Weights of a small mixture-of-experts language model, trained from scratch on English Wikipedia: width 192, 667M tokens.
Below are experts of layer 6 (counted from 0) of a mixture-of-experts language model. Rows are named router (the router's row for the expert), gate (a neuron's input weights, with its number), up (a neuron's input weights, with its number), down (a neuron's output weights, with its number) and show model dimensions 0-95. Each number is 128 + 24 x the weight over its row's rms, rounded and kept within 0 to 255. Numbers have three digits each.
Before each expert's rows: a language model's description of what the expert responds to; "comes before" lists some tokens at least twice as common just after its tokens as in all text. This comes from a sample of Wikipedia text that the model never trained on. Tokens count by the router's weight.

# expert 10
What it handles: Head nouns of organizations, offices and titles, such as Court, University, Committee, Justice, Archbishop, Ministry of Health.
comes before: " of", ",", " and", "\n", " (", " in"
router:076132157113121150158105122153088150141128139161148134109100084155110164093104088103131142103142160132135108110153130148106147142136113112157105132096133093099104140135113125102166092175167085150176154121155128134130112147137101155140158149177103132155187058106135149096124103110129166122
gate7:109147145169119136132164144157148103122135139080097089151139154114153081102112138101109091125122128143099163142132111157112117137146141171147156113067140109106154116121165134093145129157151155147158103144109129117124103129101148105147093137162092126129132135134052135098104124115161138138
up7:159147147057145115132164108159142124103141136184114124127135100097077064124111147133116134163133122124136149094120104167150158138147145108129125144111140103131174114140065115094125134137099130137145106124124094152152119126164095123135111139157147100151123108191142136165150134119120116127
down7:116094104141135117128129146096117122140106085169182157107100085132128147153129069150121117111087094105133102139132106153071150106118120131090139101117126066147092160137139145120146138142130113133124145117092094170122144127138100148156135150125113128109123095110128112115085106110122114146
gate8:141106114151137149124119152149124123083120060099101134122127146137159107100118152115158097151128108136148096184132165182122166112153130137072102137155149133155122113146107104100145137088163166139149144126126086145137145118129136100142190153118140129171178107092143140117112101083105123115
up8:178163088132123138076118136137107158117115101118116158146126136148177117139118105118129161123125115124117106121120142155117128127113132183171150127114101163121106089146143144076178111141113128148131157129193104127167128160110115081116099150116137179134088125134150118151108086101122131071
down8:110113118149154117143128158079125078130130184119153116100180172120189126137154153154097111130137103138122140127114101136168157128110101144125175092136172119098116120127119091136137152136099123165131142130145130085148079143168120125108176146148151158135120143143115124103123099170190119157
gate9:083074162148123125137131132122148150116127098107115143150136106132113104139089162150093169150104142109126140126126079146114121121166152116139124100116152121121135157061118128139107084127118132134065139164153118133126089168126117139112128104106145089093141120161133102103133167126170102143
up9:171112096116123104121178116126129131100147123126129112114156146143134135111149127105138094161116147150124119080127113135119126139154130146102157134157123141111104110159112151144122137121091133128125121127143093153093164099108108111129075084125117123181120123110113114107126117131084116175
down9:121140140131146135110113138146062124100126107109142136128128120124106192103125123136100115142125180155117133150138081161115096121124118126131150124132104094122135211101153111151143153081111126128175087151147151109105122155152102128119119119123151140134116160123105128097100077133100133154
gate10:104133094103174147127124183182098130159081158184144121121110107116164110129140117096070131111185081165126131139149142068162098124150155129120148153098134125149145160121157127092095135156147132145173135108132140179140123157146106102119137108146123154125123103113131116124101151130107120117
up10:124124107140140084143126110125154054092154120108171113117137128127111161131107121144135146111148127089133117158144130143138098094110105141137114098083162135112145136127093097129130126121158092100086170149116134158108137087117129097072118061130162108160158128137142121134157085140138110103
down10:129131125098098104091068139177084139162086146132160108106155106132154135133121120098149126090132150084140097132163117119098120135113095114146138162116157129123136144099128154128153120126116138173115090125158120152161114138165139116116119121145136179155117139115149123100089152116155129098
gate11:130126145120114136193176078093109095141107085155152152158139142121101100120156124149126090110129145126130132113138086134141111088163146134169147136072144137120120126141142082103138115130153096102121142122135127162163132117120129146165121140141124128150153104127129150076162135159197143129
up11:147125166135136143118122121122155119147092112090146158132164147102092095145162090169128175134073154114142110161141121121151115127088113114133103128117122130133124098136141114122135125141103138072155144164116113130153123152126116168161117138169093127168132086150072152071133106130186161129
down11:154126136105109121151156098131119137113126139066120072122115108070138117101086127087202108141154114077130127118119138109139134122109137074113141144140160118134096127129154165168156112130118128165096121150130146084152145170124141112129080156121091102141134127134163138119096122108107138130
gate12:157146179166105131109099114123086129144151148131151148111156141143123183120151127120134128134138155122121162118115109162101111127089153085147176101168158138165114135107148171107142109133122122102095123158103128137161114108151112143107148070126153150142118108118139174132121085131120141087
up12:148147138140109136110142152110130109170106169140106113142154166124102106104148131127152130146120091123146122143145094142151129113161150148166154129189125180116165157089119108149135119141107110151155122133087131144146148152128113121110188144139143154153112111155138144117116136095185145107
down12:167085088114148163116115073120160110114153115121118096125154142114119127100156148131136096102096150147114128149137127161145118132112146145104141096116142117143104146166173116128164078072164118141111098098109113118117148163135107112138069136129139128168139130092115152151147158097136110165
gate13:130146102143091169108121138133114136144112123112127151120154140123103114164164164137134111120110119133175110090107176136122137091161123123118120120103117099146150149160160179095127135078115152125126116121102134125178133161160123131081092171104145115153168102088122134127114150135136129113
up13:093079130134095109119118111137088128152134121092129117106109142128060111141146153159100135100133108145129125131117126142151130102149135084133134105107096134121145143180138127123125112095073104139096138132073120136124127122137135114114078118183133099144127110112115097086138195087103128125
down13:167120113113114112132135096163098131111147106093112134134140137129109151171163147173174102106131157127151136177116108132163117115147124110101095155111145163144089134176168172164145126089190117160115104129149132153145125152108138097117075105121149134074140151143110107091186106132096125142
gate14:125130099125097096134155129128070119117134130146136120125175135123148151132120091134137121140104108129105118120136119122181126154131141112108111106090144174108175106099140103105158117124120116132132178127142133119095116169104106050139151117146088123123105118138113128103135101112142129135
up14:164130140159095129124078125110139154104143143099148132137120108117097135093135124125140148141121079155113126110160149107158131148147091125123091126110154139158188167100175102102125108065144105118124121082140113093147157133121144125088117123136147119116141151137140162112124112155159119134
down14:104115105131146098159182128098137130160079099162157108126159118070140136117134127137104121146108133133174087147122132106157122101155133109130174100139195115141135155088112132098100071102123100149131116158095156126138128177092136140124145131131106118115112122159138099114128145132129106122
gate15:127178153129163115136163111128194121134146133144105123140138124151138152138122156099115156137116172131112112145119119096147109140101133162115148130129084179116115151158078104158087091111182148139144125112138128148122100141125129142157131147160122098090128101117098130104110132131155125109
up15:123160158121112115094135183143123138107119147155112141137158117151140162097109107133111133078142144117125125167094100102121133101130142143098091110068139143145125115150122130143141134113119162109131160131147131163176135133130128152122187123118147084147106118075114112076117157117099159130
down15:153121107150119158118173151135155114117098141099066163140124159108097103097173133179130078145148128082122119116141076101093114116134089106107106116133135090141118132112103089196146172101089103108095127115181154147155180140138115101146138151097110141160110141104145099159110137185143119164
gate16:148143143147100130146113142120081090087134134132120120125125126092120127116127141100132116148145103146071100140132131080168107168147076116143085185085103158145110173098134103175134099080135131142126128109107171133154137137131080125099127184146130108151101117141139132182138133133115140146
up16:114105149167174142128101136139119159100134145112115079146147118064146111136140110119112054135129123174159113142136136145156135139149084114131095157139061133101143144105121153123130097148144122123123135165137109126146133145110174143163135140179161109137140133131100125138147153100125116135
down16:171148078134117126164123142106156131118136146100180091133126158136127118119104130154184102156126106136123147113198089157103137120144120132123164105166142156105119147149164146133112138123158145157151186136109118085086110143134209097144140102117109139143146186148125114110115142104097113108
gate17:093136124084117100158122114117178148132105127143105125126155112094132113107111124120126109134145109117112113133166167161126167139046085138100097140136130116143162101097120108109147109164145111126100092135147075134095130069140130141153127116121123165149162075124118112137181132178142146120
up17:118129140104137096166220149072099111117146106115137158114118136123115134178133134149155126104104119117143112159113117141138106150163129145146109085131125139163125096150138108154120112182122102155128113141130115129149111137117137102159127150164125138118151114159082152125174112079111134104
down17:121141117130125142107099134111139110109106074103112156155112153115120119130124140171175113118137099162102133126136170144152146145121126152116103120171043113144128127114117091167150192129107151130122090162083149149132153142136126164152123090121120146136133102125129103093143130140134129109
gate18:126140141116102130148166151128122149116131169114117098165162117137144126124150062134110174114117175171134103133099153122118119103152141183096120142112149121127149127122147119104092115096073109157160146104126116100162160119148122098097123104116122136105148170104126096133138111138126144163
up18:113127141136144129154166136087115163161125109177110124141078107150153091112163123163176101117174098154180112149144132143107146109129125126094105096137157156130152137135119116126139144157157118174127083087122115132163145167135158127084164099115136119106115117129147155135149108099118137141
down18:129138145097162137149101159173110090136183146109143108137102173165114125153105096124121122138158139116120110101119107135166131157138155097118114136070144151152145114142120207169166162110136114101129130169117163147129132141114122147117134172110131150126164075119132130136149137179147149099
gate19:093169181132172100160135150124145128142143134148118117088152076122170168164121136102125130086095112132100142112136141151133148126130099086140114107112071148108149135099106092105128121122173126145131125107151125122088144143087126103134093131119099101103149085096119141130100129128155127116
up19:142111146168100134146146187113099159103159129118168130116136125167128158178133125130090149115134151134129137119130120118136113078145161145083146152163126148169149148115130109113085123119123132142138113074163157117121117131125033160139159125129125124131125115087096136123139151118162166136
down19:123068081132106178114129142071126126079143135155125119162163142144159121108134102157142147079100141144116158113146105138121119131144133100108128137132149138116120117113162118154145134110116082141154166068125104165149131114123109125102157120141115161126138174093112154140131167108123143128
gate20:163101134114174116087138168149155112136151160160120137121114123129122142152134134151136124136138175153137151077129174164070151140120111137121103145143127132116157157154135152127140111095142137152121177129125131083144136116144134099113150117095105185119161160122146083087161148093127159125
up20:147109090111150123115119154184132076179133135155102139125093123142149115132149124148083152117139197146160141123131116091104142125123109177135152174100124137134149154126124118133156157119128150163146131083101151081141148151113102109157163142128094149147140146166146103087136135105114149156
down20:122127171132110150130152088118118103124156115165135178136136080135084119126132101156120122147071101147109105139132119102106134133085115126171143153124104132137143161120125102105084138145143115133097110130147111088110137085124122162125126128155134113169128166127138118165099122118110131068
gate21:146120149144123150070126154097163125114161117162150127129156179083130126121105126177119111149122106153110150104151108120132112131184136136156112139101149131111096117112145145173099104137133109118120101128132099114080159135097093119126126108172129137150096168110110119111115147102150112172
up21:109130137132131132143131097139093068161146130101161164129118139122108162095162112146145139119126111175103131101087100105100184093164155135115131101139133102130152107129166112088157122107093149103107120158151109127117158143160154117094111091124133121128110068129092168127158112111121148085
down21:167113128118154095126134131075103093112087184124158123183154105085111131138164122078117142095129127133100109103127078159131126165132129142119116104114117128113137160120123159120110143129121120081144112146119078147131092127129134147127161161110135106092141165116080143165134138108131125137

# expert 14
What it handles: Inner and final pieces of town, city and region names, such as Saraj-ev-o, Manit-ow-oc, -burg, -ville, York-shire, Angeles.
comes before: ",", "i", "a", "\n", " (", " County"
router:088136153094111098126132136187104118116153127143111117134113119114123129129100118132164124116130163154113127104150144148123141099157095132157086132087102098086121145178091107096110125136151117157155151098195068143114137120138104183155120096110128124152141112109150139078143106144114124111
gate7:140138089128152121123102135122138151143158093140111157118129110145102088113101155139168087103109117115105152096125099132118120104103126133126161147127086137132125182118111123114107113073088126123153132125159124098202163143112151179104121158134139149150187113122150166155142154166126116078
up7:112120120124143095080087164100153143142094110120149175106149115108085129101143112157148113121150115176148103074102085073130123085098161097129104134101113143116094198116176130137102123098104127118162154169154095101168146154112138132105160136147131118140125113120117163112158111205139125151
down7:181119124148156110097149138167132078121090099129149183142140132151137126141128130146139111134159089158121110132151106104146133152116101089134132172141117121125092108131154151097138118133094097169109127117109125078158128137097179136142158104119150122128142101133148109100133136103119084138
gate8:109112083133115150107100159155141128151084131136104127134107115127147117115101154179100102097117196127124135117116124159075112097116100128119143148121110132119124096142151158120132157126153148103127149104192084095106131125166159118143124096129127142155160147158088110125146128186127094193
up8:126118111151080105105141151099120121051147160115104145123149133111081126174105170114128115133135128142152137129112131101195140132093121115171184156118094147105106131163163157124155176139117097115134161142098125150126089146082090125144116117115102132153123111166085129142133128116185095180
down8:139129160155104140158131126152105139154126129148144143148131161157113084103114108113109095165120101090154096129129147093142145140112149121156142151145164119108138103104115105113069129152101100138119139103123112133085096132101129156083158066115124133081136137106135136155131135109151138137
gate9:098112091126169134107156137104111143109117196164129106110168136133106155143154155148079114143179118138131134117159121156072120115097119151133144150104089140108087123119127142086172122160099118149127115111143087146131118133121147137141142103112139105104151116123116130159109119126140074154
up9:129131130112130159114127092091105121100157122158146128113101117112128091128137130127168125096130123152111115165100135118164127109107099159153188085160141152174158141101105117137132139104154124147154106153110127096136137103199154141158128117107174136115132076173136111130142124144132119144
down9:080159174158118146152152105106160136103150151118136167106076133175125135101127133127185095136155088160128107167113116172142125148098141122142090148122128168162113114141108096141155104101116052127100113144125120106150154122149123124108111112136137126131156126126117137127148105106129133113
gate10:120110111136172126117121110129129121118122085183121143124142137151106128152150164132143129179119167170137072113132113117063085126108128186115139114114104110119120114109103110136124162112105130107145136136145139149149151085128140144192124161180100133142167104096130132126127084126145136137
up10:123105154108092140132170153099117092108135108101122118140111090140129133119123148154085153134113152126112120131120172135127096130122127121141109095151083128117184089123154120136156159166169132181117111152153116100149177143126106143143116116164159135107125121117164137098176152130105160168
down10:147155127135167168136107115119173141112115135148157070120156116155114150132144103119129128126128092143121141140158093164076138111125119170129139121129102118096149109153136118134108161118166093117158096121146157124100156155139147094154101091170110127148125103144129123175135075121116143134
gate11:143139172111111130121150122150149112094104110166146096109163096103144175146140106133143113105151111132152111103092114168113166130117164132136127154138129118131122142146119122157071130132147146149092139093122135150142119136102154127125104148155170159121093114132120116097171122140148164123
up11:119121142130144150109122124141085117173168164098110081137106108116121122112129126125108139141146089101142133130132111147107113134135109120121150183147123108162109134137165124103143155153102137125107143144159080147127154152131137127146141107069103089143154114137104085099130106124116128126
down11:131107117122143131163104165125127118100132131164131090125119140091113099102167141166081151113115139133115132155124124177146145137118140131155113141132123101086102093092103146098111116106068129139102148158125132143108133124116113180115130112136127150142141149107148100124142090145138122114
gate12:138100104098112180119159124175097136144139140075112140145117151145130113114150162165139143140116145061133138112098135083135167133130105144102130153144108147110105099075156147143157118111120112162134171172135128149147092128108109179167126095122128113110168102150173154095127141100126103152
up12:156117154112174140113113164143140075097134102133154101125101088123107111150115125092103124133099124123090141135135153178114126135091144095118138076139120146158111157123156111151135110102156181111120090117130157123112103127146110135141141097172120103105127128127141120136132139150102153108
down12:165128138098116110106095159124094142144095171133148132110126127118135153139151135140098090096162123139114130151123129163163101159168149164164095101131120133113159151131152176153151108150099125132110181138138160084098079138112106141151111152126127115106141148139173140122166124121132128129
gate13:159115162099107129118119113153129147169117129164183100110135138103147114054117135160132159143088153164161124122156157158111141097122192104141081112080145088151149121153156111183089130139115129095130175135157118111154128115131136127130105122111133126121155100132080117091133107084125122097
up13:136135153087121120139109100148150145171086115143086129109105109110124113125115190146123161127107156131138124110150149105102127142131142124148160106115136090165170154147180145141105126112142129068122149127144120135116125121147095109130086161098120136117124154142111124130085108102109085155
down13:126141123129154161133144157137167148129136185119099116119124144145126121098145127117067134121130121124136080122167118139154159138138139089152141131034087123129151172169174129161139130127128129121121122094105139145126146114104116154144124128119135119136147128169101149147097105147134064144
gate14:150125150128122106121181145129148088114129140135140158172216130134114149158133130165117108134117130136118121115133108098143155141126158121165075103125123113123160121085091143117135118126152176137113109094140117121149166129100091163149143126099144133113125070100123153145172125148148129122
up14:128112126125126117124123133121143113139156138133077119139128169127082151144113161132134148120087138095122083153116154165142102139125184087133084104117138132128070127151143120160161124103140152117179153137124128098164153125137129080154150111141151101143100087144143109131131118104105128104
down14:128111168118129138110133121110137129135165124140118081133097158133139100157153093126098175120122088136143085121124120166117096106157145112120164158129136114140140124135096136163116147137135088137111165125136167074102103122119126176096167097136149163089100157147147173149107102110127111121
gate15:120126201147086126113144101143137147103148114113104127143182098165111118109090166092157136124170176120121120112131097094133144152150152151171129126157098097127167128095134130110140120136129114152138103116174115146160115145097128092128131141156104104122136126123098137099160118107133159092
up15:183121099077127113161162124164166120129116127130150136119124117107180118095131091118161139156133105153168107121157125135166175139099132101110115134079139159126148150101162136173175109121157091106115150127120156094155109157163157160114165133072132132113124121132126123113136133135085110140
down15:122160138133178129143161130109136111101127127133110159155122147179142160140112096166146200112113092112109139135142128127132130067142089158130135112141118121132128163123172113078128117123102147127093130075146125132126134145063137096122117169167108141098125119142118124108127144113155133133
gate16:132117111125106135132186110135126143131113127129135120112121077144145163165144088141111133172148141127132093116116116150153098156120125165078094128110092160109130105141156127057118134115111138117141106110136151134081129142129091112136159115153104129146145121112161175177112115150169107129
up16:154115171165132190123128090126138134118169156122112145125153139130139144132146152165135078136109140112136172132146132137122099115153135104152159135124100136135135115127125113125094057138134133140135108122168132162116134122101119138145100167147097149094091151156141137147141118143117074128
down16:129130150158153116097098119119150122151126112137155148124166124154152107112123130066155136092123122120134137129175151119144124141125133146149140154154118141128173156093099116152143126100108102141119190146124172157110099124143116135130146112121116153139093120145156082125094112136161102112
gate17:130143129115118138084118151102104144124113141138148149142097119169144122150130124109144143154168148134121088149175143137147121139166100157119104088112121089144098119138147120128119120110121144158122068111157070148155102105156182127134103101084183117173163155113119136126136120119164137091
up17:135142109095116158094123146116112141135142142096145127126132102137174148112106143144123143114134119107133109126104135157138114097166126120065139108103112106094117109115176126119118105128149140132110128111210091099094120120160147124131115134152164129124153162120128112160125130158118118133
down17:151116114118099149085119103120144169140131120091119092106062141159127143161131107176109118119121116141151140170137127123156154145145123136114184183142083115109105105120175137147148147067160084108148114183135139142096142119109144159126116102119121115141112136125105114136114158156124148119
gate18:127113130088114134135118138137136142157165117144141114204154141161132103113100131090161147148104127179116110109166186112115145166127117145142142183128114126080134120151110107135129092090125159102088177107092142154157153164128095139164109130118126094127143155139153131151150125144131130170
up18:152097144096090136095104087110120151116117120121142128106138130119144147147140157101103102105100121155126142118124124134110105117096088101153135137149149145119139136150101136123127104144142139108152139118123099190131103149165163113143097171150112101119136177134129127174115109170150114138
down18:136136135161104145112143157127114114112094106126107124176134116124095105137158143183140167143155128132159107063136112133169142103123112105165111156125157134108121126141150147110102200122102162147124150103122112130162151134070158112137126165163092156119150151166146124124110134162136125153
gate19:127101131175112112159116166125143153142109131146090168144072138097110098175151140123148113164082168123158125158166115151135131148156107151123148182122099132120077135101116140087138120177133169148104166166114127155116165160149110144118137127106100138149144140148160137141139125157114097122
up19:122143129117097125145182112146104167159134127104074133155141114125081111143096151165165137183076130137123130086124116090134168128143141139133147170154147120145143169101134107145149121143134119136168167132141101097120161117136090169137088125126094096064135149146101094105136154147130111121
down19:118113140133140106075124072106181128157169110116164123120094156140100108115119155107126133148119111113138100134133114132196102183127127112119155087139114123165131138130085137138128161111110103145137158089158097107109145119151148129129144123167124075143165126167129123114128118169114114119
gate20:117182147132165110106128147166138122110152143101151153156104101121147113147130140142118119086134080092133109138140151130093112135133113154145109141123123138095129143140090129139114135153140111112094127119131126139121151140128109107153176120126086122144129110109111149109095128139098087173
up20:118114134158093103152139118147136137148125117100135130122170111126120126153153124135128108133118111139115146098113091077165141136125116134107177184147124144087135152132154120140100146091085120135148151163163124149131134113115134128111140139152155126177118119148139175104129136132107126151
down20:104166130128116156173138091145125149111103114093116102131152129128150117100096108109146114124082139113130136105132159123134137168092100143101148143118162096138124115105169128106141114144125105119056088109132144121139162137145113131130131128145085121149157112135099123144059144143159100119
gate21:123113084105140126091124101127138140121104099171113141154104126109085129136138176178126085110120147191142110141155160116129121156137099158116121131150159129111113145178135137136129086136131142075133129089117109111106146140147120112112117137072122115154107124110165147127126104102120156134
up21:116160130162120091117137165091090164139090147120114130116127147115136147118157129183124112140145152141119149116106097138139138117137118152150147131136120112123092121114112086102114153157111113108088169186144088106116122124096157115173131138106121170132119143105153142130126098131121125179
down21:146133134111156133161110096165154136105138140075097083124144140181142164122122112155115151126120106098128107114142128122150140112125121122149167132085124100129139154122115095135110080164113127139127154140105154135104113129161150084162124137183119138153151161085131111155163149168113174135

# expert 13
What it handles: Field labels in infobox lists and table headers, usually before a colon: Coordinates, Succeeded by, Location, Teams, Parking, Player.
comes before: ":", " |", "\n", " by", "\n\n", " information"
router:109100123137085157122136105115092116111128114150119132119117158112142136144101127141175171099179164134093112127115122149120141123122086125143127147072128116119097138122120131073081104153151141138187148127169122157113113139114107139134194138159131153144142095090137142113122077143118137092
gate7:082139135155108154138117151122132148176118093119108108115129129123128104149134131146109111163129118106175144123091125147115157173121076107093103116120107160068095171127072103131129099122110146139144171127150150119132141107131125107141162157143147147135127163144086137113129144174134155132
up7:120110077127151127156084137139120132188178100099128095119118115097161131149122164150139106139140153123159131134136201133142144145127126150079125150096146180097100119123112061138115086129128137129139147075163123127166129134147113127156136107138087148140118139086124102083098133136154121113
down7:140120125127120134115121090124141126109168144115129152101150080153114129163146127139116103124168122128153114114123177093084106136146115123131127082136134147130085133138151112116122110094133127136151148111148152107133118110129132086108124137113146107091146105123110141117109139110096122133
gate8:114084119124118104116117077164184131104155104164111153151131107117133108087122112120154168092097099153111105161092162121113124117134132103125133135138109149161075129097153164141099123114093184172166154151144094167162146127133164143142131118123173120137131112133151140141100131084154152152
up8:111154115209139111131138163121090089127160131067142112139127134127127128152136146102094151098103132138140144119122125129101124147133122121124114128149171110120140108142099120116171130105166124155103114111089128121134091102104084128170169091150110150138128110147111118148137120159091121131
down8:159123134102121131096128107146111074149194107128113143103093114127102127121136144119099148050142107112126140096135132121097175139125146086153099128142147122143128131143122131088132101116155167149112153108131139099182084142119126114146141143131123120151115123118095121077119146153094140124
gate9:129118158150106135127156105128143124106102133154134129091096134189153096135142145149126127134127109130158097116111141157152116121122163137139137138104107073129173095138090140154120071124083184126116152116137180105116114116152169154181160126146127111139133135109142131129148126157155132118
up9:129116110154126134133109102112129119132119121090150152140108171129104087152108104160115160156108111179111102112144179120145085144114134148140098141132168130169145159095120112094114144135083121157124137129115097128133117143173120097169162132133128100106100130084151100092119150129137127119
down9:133133137119163135156151151078146133145143164154104120125100166178148100155162132120126167153092170130167143120118126152104079113149141103112125125120147148178128130148147165111097118124098157120148126169091113176153110120146146114112131096159137148116127168144170097141115137143137112149
gate10:134201177132137141138178098137118130140219130133134112138128107118172164140109138147130154119125157123114080122162096130126135155085108139104135088125164102130150129174126125122145126152120184150143148134125116107132131117087098147143114143125149161134165105100118097188120151156163137124
up10:117096103118129127138120133125111142183144152146148110123148101103134136099125055132136174124094105154130132144176145095148135164137120146131177115096121109160117131142087131083133120111128123133154106139131113137136118132074131118113130140142104097127147133115126105156135094124158108142
down10:134146149154146155136149157137121111152142177185116129118129130157106139143122128149079144140153110139139143124116106122129126094111107127148128154124140109104144102106182129079085097140122093093110120118099142133124124130138112086142105136117127090126120156119124158155135144111160104155
gate11:121103196125117158095152116092077118130154149102140107101126150153120127122119079140090144142125141133173111171118142137148135120089131139103146124136161101117098083118118124150111105161145120128155172127134125107126172110107100120148110142167136132152146110152166180156167137152128144113
up11:157134163105129165100153121152147125177187094128135139115130117153143091169096125116146160122162114125152148125116133133118098122113132149115156162101138164162118100163139160133127157149175103147177153123095124102118111167145114148159099137108157148082133154139125143149149145127124145087
down11:106178135168130121145100153128144090159143132096110125113149150176121143112127134140133183147180158113137125171120144153097133138149153116095164141088101155130102134088089110122155147114156106132157091143142131082146095169053150098184113145150129122125129130136079130130118098163111126124
gate12:163120169140109140125120139149179167124113098159098108103119127123105158142142129122125125073137127142141130151132118156135131092185154121149115144123128121155135139141136161108110141123135111190167112148141125151110113120145110099134089161141165144110126147130144106112128121101081146139
up12:127109129113156113153129151124108151145118159203097129127112143181155152122151092108127141124149123131105100117117133132138155096136151128146145124099180136080164188096140114164132101157114089146126144156167127125100068117087120127164170127097152187123138113121122089165102112135126135148
down12:117099139127151148142102153111109144115187183124101107135120108140186126103121105131165152108122074118122142152100149131147094134147134121145111127161131128142164119124096116172141159135122136119138153142123121115133134145115108153138106131096090124140104128099137111139134144103152117128
gate13:130107158110149139057123168151106134133104130200137115134125167178102118071094151121178159097092084110118101124160162116120117154137128149100143112150104132115158086098115167092114098137121139127137150141107119144086103121121151119160142128118139164154121107175129082118122132122150122111
up13:118111115127138153133125184105139158098122169122120100140138155111110109125081121144168130167117137120132143102148128107150152138152168143115160081082155109114126158117159102128156111147164154137133109117105119152105136111122129123130125143116187147144126131124089158142108090157159102095
down13:151120136118108132150132124166140150144160119136116106089110130121149135139076140112148137147117131160137131106152200166115152115121082145165114109145131091116144090144169101155164137121142100111136145095108129099155106145040121116129082134156098145101110087134117097139100110148141095135
gate14:156125161182068119118128128151114088134148122149090153113136175112159128188154129123109156112153133130178126153161149117125149107127102136144081100170150153125137152143113113111145109111144092116129137125131130117107137120144097103140191126142115142112143101110189142106175140114124141093
up14:109123113148132126156089104108099114116124085155148125146117153127163187098146110157136138131130109134150112138172156125126131117147131081142127136138174183156156158157147126149138114122081125161109142179144140134113114075107092115112142093118095113103094118081153108143096127158148150112
down14:140131087106091084135121113154174101147116107132102177117132111151128149168128088086086133096171087130122119120147130097090150100155157116122093137153126134130157110134126111113102143149129090138097119117097105116095158116127110130102082150135096110069131134111122160134102128113140122153
gate15:095096151153127148149084131111128107104129113123112150151133142130106126102132141127127147096110157137080143140157109142081121116139141106124142155129096117098113116087158152166137104102144119100101165130155116161134105132148137161161167107159089117131111116149088124116123157126104113131
up15:122094123137114164148095131149134114135072085099144095159152178117140115132126132105140124150097128111132109146163132121115095118094112120169133122103155129090123120117116143137120089134101104107091148115148131146121124130179142174140108127143129094127082142173066133122132104151097150114
down15:149163123113131159137154101177116137086152142083085099171152117118151151172082113109113147169107087093142154110119170165136128185185126108104134163117167094102160130127145160136141135106138134081073070126144137135164120106106142113168125096126160131098181139140097157181161148112145123134
gate16:122094083098105153131161118143112122148128141147106113146172145124124160083125124109147149153175146188160120168132158140108114177160135118129116095135093110113153133145127096100118122149142147176141138137089133145181137183135107097131160139099162158157129108149100142144100082124129124132
up16:178123154129126107143158154117130119135127072068139074124080134170111201148099115156139109142126146117109129143112090138114124073112144087148125129066145121132137101131163121128128108140109151138106119141160126057149125100154122126103101076099130184147124124168123153117152115154103145103
down16:129106152147096125128117153165098103139079143085111109071088128098132118101099181123133077162147108122098113140137103163089155155151130146147152084161138103113117150114124154123116139164109096125129127114122108089145134102141113148128128153148143116085134131097095127111157172123107117147
gate17:127093133126133166130117104129106180138149112092142117134109126112106154130120178141149177106129128160135100150138100104141142072162133082105191134136102144093154112096156091103145132129177188120121157122149077100097094120105113164110123147096132119080122132099136118139142139124091169130
up17:110106128155144177104168114157164171124167098160140126129136120074118131139122133110135145165149126089119147105117143129152102123151160134122118123118132076115124129164151098132108116115156138131136121138143134132168106161117126109153071105150090133143131123119130069139131163115119146172
down17:150155144150072120165162146139119134117122159107097165158122109077171118145106105130138146102124172152127099108124144109170064119160074121137103113179129137135099126103146139125114167170103090151122145104121129113121104119098120076113123111145137114122127097099085138111126125125166119129
gate18:122138113113046134153129098152168105159129139138107150109183159093109136128184150146176141148131110140138164131109140130167147136082107137117118122127158110130122125110128130097129154139139117164157151175126076162124133119139125158147138100130122121116113118147140095162138111114120162115
up18:170133124115127165143122100110112167098148111104140123173139143112146159121137150072098129134140121173094099113143131148139116111100132125100165121151143158145126118127099131153133152077126160128122109147143138129113147143115097123151137138151114104093112102143120131112124130116144111137
down18:120164171122144091100152131081169140124180097128102115136142133082128107123114129115142145133125102083132167163146106145143147132089148142121113139109140147167149129140097154147151097112124146112135122158140097127166120121103158155137169134157098137146113135193143116139101124102097116108
gate19:104111081153135141133138126118082173107150166146135148163155075111141142097126130170072134122139158127116122142141143101124194126098092127166127153127137113145105150129117135070100124149117137109138097132102100101143121151122134131155150133132098128131095096194178101169110131123173145119
up19:131146183120102094104131123120177093140129094148129135121168119198122111135147146114159124105132130140136147119163143128119111104145155085089155087100126110114143107097109128144128176124090144160165098113128107110098122125151110094130113098123158120149148108118133086106124107110102165114
down19:117107119144106133120131157116148149145125128155084143115124138123138106122152126110120158099095100152132105120162166154093131132118092124076127110122143149119128147133116126144176145129137127139070136133132096137097135134093119141068076117144150120124167190151137128118123157123133175124
gate20:101116136153101179116162089090114140113110144116123125077170135126139129119158175141134133139149067151108159124174114086116116114063137111148165159104150131116096091107136125120123144141131122125102130141170100148163136145140115162092106157148125120135107148111140126170112145152112140103
up20:133104115133131152128146137099158104106141124113134088132129092110078124104192121078092167125183094115105172147155176142163097112076131176093138119122143086113078124171133115106144136125150101125115103137127105161116169143165130110072142142086162146113135119127160100120112133152131127131
down20:187104147174110114130084129104142094155118100111125141165087147169144150109130123091081116130116130141118126116111188116130100156131149124079149108151141102119089123156146117164135137127124100121136160138087121167111123155153120117156145143169113155134146175107153119110126105108136141165
gate21:070085096158126123133138094138095127124133137102106109120098114126095151071123120134133161113127156134104124126129129126143149131133123127106133174126163155108118134092144130123152127147154112129153139198159136115115104157151107122197142145122091092151146112163143088126160108133129127131
up21:148117137174076123121126106079116085125123154100102102115142125150144133169112129159110165158091141143146124166149115056155083118150108091175102163126114136150120186130126131156156121149128118146114163134148144125102162134109138114121167170141112137134154114101110160117096149152085122143
down21:120072110169091095118147130122083104145116166139159112152110129126104154137188130150112104109142183171114156115132121148138082145110113148172129123120131184132152156120110129135162101122102162147123128113115100151150125172177104124099122144140112124135129137165137159140152114132113118131